Below are experts of layer 6 (counted from 0) of a mixture-of-experts language model. Rows are named router (the router's row for the expert), gate (a neuron's input weights, with its number), up (a neuron's input weights, with its number) and show model dimensions 0-255. Each number is 128 + 24 x the weight over its row's rms, rounded and kept within 0 to 255.
Before each expert's rows: "mostly gets" lists some tokens that are sent to it at least half of the time. This comes from a sample of Wikipedia text that the model never trained on.

# expert 9
mostly gets: "| Bronze", " | Succeeded by", "| Party", " vocals", "Personal information", "| Turnout"
router [128 155 118 105 149 131  84 147 136 116 104 134 152 146 125 112 125 135 140 126 109 149  85 104  70 144 121  87 142 149 119  92 138 115 134 161 113 166 132 158 115 148 133 118 133 106 136 130 134 135 112 125 111 134 112  85 128 137 156 101 136 125 137  85 123 144 130 125 137  73 115  66  90 144 129  88 146 126 107 109 122 109 124 125 125 134 130 122 122 130 106 151  97 122 178 160 122 110 120 152 144 124 141 128 146 115 122 160 137 138 137 139 100 118 140  94  64 117 118  97  71 123 127 145  83 111  96 159 123 133 100 141 113  86  94 132 161 166 117 109 156  84 124 145 129  97 145 120 124 109 153 121 101 102 100 121 125 145  93 109 147 127  99 100 162  93 106 129 144 139 125 127 102 137 119 156 103 153 151 158 160  94 156 142 160 115 164 109 110 117 151 117 154 152 109 118 125  84 156 142 168 124 119  80 116 174 131 120 111  83 110 178 144 127  94 185 162 106 138 122 158 143  89  96 119 114 174 162 140 125 111 140 114 111 116 116 125 139  99 124 120  91 134 119 144 147 133 145 111 110 115 159 143 119 118 116]
gate0 [131 158 150 128 150 165 159 151 152 160 127 120 130 128 150 146 125 101  88 112 135 154  85 124 152 125 160 105 172 112 160 129  83 145 112 154  89 142  94  52 149  92 107 152 116 129 159  94 137 138 122 142  86  94 119 120 122 119  96 152 149 134 127  88 121 122 113 165 151  98 161 148 148 134  92 105 122 125 129 119 174 107 136 149 124 110 176 139 150 120 123 148 120 104 105 122 142 142 148 114 114 136 102 148  86 105 119 164 145 130 114 115 147 198 126 102 117 101 181 136 148 106 133  96 142 128 153 177 145 153 105 128  86  99 121 131 139  88 100  93  92 184 127 110 123  98 123 130  98 112 158  70 114 118 119 128 106 116 122 130 119 157 110 137 149 164 116  88 103 159 108 174 128 153 115 105 103 123 124 178 125 153 107 189 151 115 109 133 155 133 146 142 129 128 116 150 162 115 126 122 116 105 140  89 138 152 128  72 160 109 126 104 149 161 102 180 114 129  90 167 104 108 119 112 160  98 175  81 100 116 104 135 100 125 173 100 148 127  99 112 133 133  94 100 158 127 104 114 129 125  88 143 106 124 147 120]
up0 [112 130 151 174 118 122 112 126 146 100 124 122 112  72 119 115 126 155 152 130  29 109 121 108 107 135 142 151 129  95  91 139 107 149 163 150 137 134 104 126 134 134 113 116 154 127 130 147 137  97 109 112 163 130 124 129 112 133 216 156  91 115 120 106 103 130 141 121 124 161 156 138 106 116 121 144 134 128 122 123 128 140 145 107 159 159 112 144 115 166 120 155  79 173  92 148 136  59 114 140 151 144 133 146 108 103 163 136 109 121 130 104 127  88 147 152 157 119  76 125 152 114 119 115 149 143 103 139 114 116 138 154 104 156 152 150 114 141 144 114 120 173 119 141 132 111 198 157 185 110  94 111 100 139 155 132 129 120 162 103 111  95 174 156 145 113 141 117 167 117 171 135 160 102 126 115 159 126 136 123 118  52 135 133  92 172 121 118 128 153 116 140 119  81 129 147 137 147 110 123 121 157 146 120 162 185 137 176 118 109 149 144 113 151 106 133 129 107 157 128 173 136 176 130 138 140 106 132 120 160 101 126 127 174 112 160 118 115 170 161 128 161 128 115  98  70 136 120 131 148 124  89 166 125 116 112]

# expert 11
mostly gets: " | W ", " | L ", " played", " head coach", " contested", " was held"
router [126 154 116 109 150 106 140 154 117 154 134 111  89 129 113 121  99 113 159  92 114 139 129 115 140 103 135 119  88 152 188 122 115 148 134 113 159 112 130 136  99  80 135 148 101 121 131 131 107 126 146 139 129 167 110 134 132  91 132 105 138 172 105 148 117 109 150 137 138 115 144 116 152 131 117 134 118 134 110 158 105  89 173 119 105 117 123 146 146 155 126 146 105 122 105 118 213 142 125 135 118 126 112 128 142 100  71 145  90 148 117 143 153 118 158 116 150 120 113 165 109 105  79 146 143 117 105 119 100 107 110 127 137 108 108  90 152 118 158 140 137 129 140  92 109 133 126 117 151 119 136  88 152  92 116 137 114 170 128 107 135 163 147 135 116 115 191 152  90 123 116  82 140 110 119  93 104  89  94 110 127 121 161  93 138 121 108 168  83  91 131 131 157 132 161 149 119 181 110 172 148 128 135 100 116 103  94 109 130 143 136 115  97 115 165 127 163  91 157 143 145  92  84  85 128 126 122 132 124 128  75 172 140 145 150 122 130 125 109 150 115 103 143 153 141 117 119 138 126 127 170  77 144 141 120 136]
gate0 [ 97 112 116 116 133 102 144 153 127 144 133 140  93  84 104  83 127  87 117 127 141 141 132 117 144 125 112 107 159 114 149 122 120 103 142 129 155 154 126  87 117 134 111 181 109 148 126 124 160 111 155 110 146 105 126  99 100 130 120  92  94 129 133 154  81 128 104 126 138 108  88 107 126 101  96 155 147 125 158  89 137  95 121 128  63 138  94 124 127 126 186  91 112 105 157 127 112 184 150 131 122 117 167 110  76 139 150 119 112 145 165 171 151 117 146 154 177 126 132 135 128 157 144 124 117 101  78 132 173 101 162 131 116 163 144  99 108 158 109 127 124 146 132 130 122 145 110 115 134 117 117 145 139  99 157 132 119 117 148  99 113 148 145 114 121 101 122  93 116 129 139 104 145 122 129  57 133 145 108 132 144 184 117 147  87 118 121 167 164 166 161 128 123 142 126 129 174 164  94 115 125 129  87 131 132 123 128 144  99 136 145 151 125 102 146 179 143 134 122 133 155 134 137 141 126 123 158 140 105  92 104 143 113 112 103 111  58 160 148 162 109 170 120 100 123 153 135 126 109 117 136 141 173 164 123 110]
up0 [145 104 132 160 122 134 172  94 116 142 134 135 152 149 164 128  97 102 151 120 165 126 176 137 164 172 100 144 117 134 104 136 153 154 135 119 165 171 109 144 147 148  93  99 130 130 132  99 118 161 131 157 145 122  97 153 183 109 139  84 121 119  29 132 148 109 148  88 136 111 123 126 115 191 141 135 154 132 164  96 131 119 106 121  84  90  87 105 103 125 146 101 156 126 127 132 105 114 169  99 169 102 114 140 120 150 121 141 119 106 108 122 149 133 116 150 159 125 118 112 123 148 175 121 134  83 130 133 123 118 117 143 131 152 114 109 133 166 196 120 123 114 135 124 122 120 129 117 162 109 126 113 175 161 158 143 146 119 107 131 101 146 126 133 138  97 110 127 159 111 127 116  99 160 138 100 112 137 145 197 141 128 145 147 114 130 128 139 119  51 108 124 171 126 161 140 146 161 116 159 113 110  79 105 145 125 168 123 135 141 116 141 127 101 124 142 165 105 131  77 130 169  67 142 106 173 177 139 101 146 139 101 140 131 123 141 114  91 133  88  87 137  99 120 114 113 142  85 127 152 170 158 152 125 133 158]

# expert 2
mostly gets: " rep", "\" by", " | Best", " phot", " low", " £"
router [137 119 107 100 129  97  98 108 162 130 106 149 118 154 137 102 145 129 173 145 140 154 113  78 144 121 146  85  89 155 108 116 104  93 134 138  87 132 147 144  80 111 135 118 123 113 148 159 117 139 110 142 137 176 110 136 144 144 110 113 111  99 120 116 124 134 156 139 130 141 121 101 107 179 132  77 120 112 110 145 121 101 156 107  65 129 100 155 126 114 109 160 115 127 116 135 195 153  89 116 139 102 178 108 163 117 130 137 116 110 104 157 148 125 113 128  96 112 111 149 157 125  97 138 120 152 161 162 140 110 105 161 132  94  84 105 122 104 135 124 137 129 129 111 101  90 138 129 168 127  78 106 143 110 114 127 144 149 122 143 168 149  92 105 129  92 134 128 114 104 102  99 149 118  88 176 126 123 145 119 128 130 170  93 156 106 127 129  76 107 170 128 143 135 147 166 119 153 117 177 126 103 142 148 107 148 148 111 107 120 113 143 158 128 154 138 143 103 134  96 125 108 138 127 130 131 131 104 110 127  81 186 133 130 150 111 143 136 159 132 117 122 180 176 156  87 123 126 128 102 134 103 141 106 115 137]
gate0 [111 135 144 108 149 126 147 110 134 158 134 122  94 138 124 132 117  94 141 111 110 172 137  84 158 113 120 142 178 138 135  87 110 157 112  83 112 131  80 134 151 112 107 131 174 125 142 162 153 121 112 129 105 153 116 155 124 129 150  93 152 129  86 143 105 114 106  92 136 136 112 119 100 132 103  98 118 153 124 144 144 167 122 129 145 102 140 179 150 127 147 134 137 138 105 119 132 117 113 112 108 141 162 113  90  92 153 138 132 119 168 109  94 156 114 150  98 120 143 114 103 144 108 125 123 159 128 118 101 125 121 144 128 129 141 134 131 120  98 121 112 177  86 100 150 136 143 118 132 123 123  94 113 177 103 144 166 151 109 133  97 105 115 124 127 110 124 119 144 155 154 135 129 130 118 124 177 133 159 105 103 150  98 142 153 145 153 162 181  97  81 149 125  67 169  77 110 164 132 153 124 164 136 135 128 130 203  82 118 150 115 172 161 128  98 131 123 140 164  99 113 135  92 169 154 102 140  97 145 132 134 131 181 132 102 174 146  88 128 144 113 130 151 135 168 153 152 123 193 189 130  97 129 101 163 157]
up0 [110 118  92 113  96  83 114 149 128 140 151 119 114 114 125 110 116  77 128 134 140 146 121 149 150 100 103 123  93 139 171 159 146 119  78 102 173 111 116 153 111 155 138 120 100  96  95 165 143 111 116 158 127  71 120 160 147  90 124 159 160 153 103 123  95 119 134 125 157 118 120 126 166 143  77 133 142  92 122 186 147  90 140 140 198 141 142 138 129 134 152 153 123 140 133 140 151 137 172 124 112 195 113 146 157 140 129 157 106 125 152 103 134 125 161  66 133 102 147 127 138 128 109 155 126 166 141 157 119 134 153 170 117  76 132 148  84 109 124 121 151 128  97 144 124 148 116 173 114 144 179 118 102 129 138  97  88  59 120 112  87 121 117 132 129 119 124 172 100 151 123 120 113 142 161 132 131 113 154 122 127 143 156 137  88 164 137 159 143 130 173 131 110 145 139 113  78 142 109  93 159 111 136 135 131 120 151 114 113 136 125 111 148 136 109 126 159 105 138 162 156 137 140 161 150 131  86 134 151 122 196 111 138 130  88 154 175 161 127 116 142 103 128 118 140  99 117 114 154 129 134 113 134 130 120 114]

# expert 4
mostly gets: "|---|---|---|---", "ong Kong", " appointed", "On ", "945", " was appointed"
router [160 133 120 145 118 113 125 117  90 138 162  81 153 146 144 156 161 107 111 146 100 135 136 142 125 135 120 141 132 131 123 160 109 128 154 116  85 166 139 153 126 143 136 112 115  96 126 143  80 132 135 123 126 148  95 123 132 124 103 130 124  84  89 146  91 116 127  99 128 110 118 142 132 100  98 164 119 152 140 107 136 120 153  89 147 166 121  94 105 189 124 128 130 140 133 138 101 114 120 188 166 141 126  94 137 181 113 187 141 105 151 112 150 101  82 129 190  91 138  81 145  96 151 128 116 149 120 154 103 121 139 134 153 150 137 101 116 137  85 120 145 151 121 132 132 170 113 135 166 115 151 148 158 144 141  81 131 165  93 126 120 130 142  84 123 116 123 144 127 139 110 109 139 147 111 134 110 114 123 120 171 134  98 145 126 184 143 122 125 169 141  79 111 115 142 120 107 141  68  76 140 122 187 101 138  95 154  97 128 145 122  76 105 153  91 119 109 129 116 160 121 115 119 127 180 128 158 125 139 115 127 141 117 132 101 121 119 163 147 152 120 141 146 145 129 133  94 143 138 107 134  95 154 123 173 126]
gate0 [ 85 191 161 145 142 172 139 140  87 133 124 106 146  97 145 107 116 112  97  85 133  85 132 107 114 148 166  80 166 128 145 173 116 122 138 122 136 117  69 140 110 168 153 117 133 108 128 122 124 100 118 117 101 137  79 111 131  93 159 151 142 142 162 132 107 119 142 106 142  97 131 155 138 102  91  98  75 101 135 121 134  92 135 109 129 127 133 153 161 163 111 127 121 144 134 132 130 166 141 159 107 138 151 105 118 130 163  97 108 124 118 129 153 146 112 134 136 117 157 100 141 101 165 104 156 142 116 157 159 137  94 147 169 140 158 110 113  89 115 168 138 170  89 108 100 126  92 157 126 133 114 108 111 105 126 150 109 112  75 139 124 137 140 116 131 130 123 147  96 137 168 129 160 118  80 102 135 158  97 128 145 127 119 137 135 172 157 128 137 144 131  94 145 110 115 127 139 168  93  94 102 133 151 134 153 101  97  84 111 117 151 101 142 137 147 135 108 127 103 167 145 113 134 122 137 109  90  81 172 168 103 140 148 130 117  97 126 139 120 131 153 135  76 170 126 121  94 148 126  79 136 136 110 129 117 138]
up0 [129 132 117  96 114 133 157 163 104 124 147 158 149 114 154 146 125 105  95 129 144 138 182 122 155 125 111 138 154 146 114 135 116 139 127 140 108 108 122 121 114 153 147 132 101 128  84 117  98 111 134 124 178 141 122 126 141 148 127 137 138 112 147 108 156 152  97 103  99  68 136 101 122 107 144 138 113 133  90 124  65 146 107 131 155 149  81 148 127 143 120 153 137 139  95 124 106 125 166 129 106 120 148 106  96 119 142 114 126 128 122 140 109 139 108 110 144 161 109 101 141 152 121 140 103  83 105 126  89  96 114 136 143 125 105 119 126 156 100 105 141 112  93 139 124 119  83  89 117 106 153 128 134 108 112 152 130 132  87 144 126 140  72 112 106 115 143 158 112 142 154 140 124 122  92 148 108 134 129 132 115 123 117 164 153 130 151 120 114 153 106 139 123 142 101 136 139 111 149 117 153 106 182 120 134 163 104 153 119 151 156 164  78 144  97 103 112 150  91 135 125 133 119 126 143 129 116 118 123 102 154  79 146 116  66 146 157 168 100 140 128 130 131 116 113 103 101 117 128 153  94  92  25 139 145 131]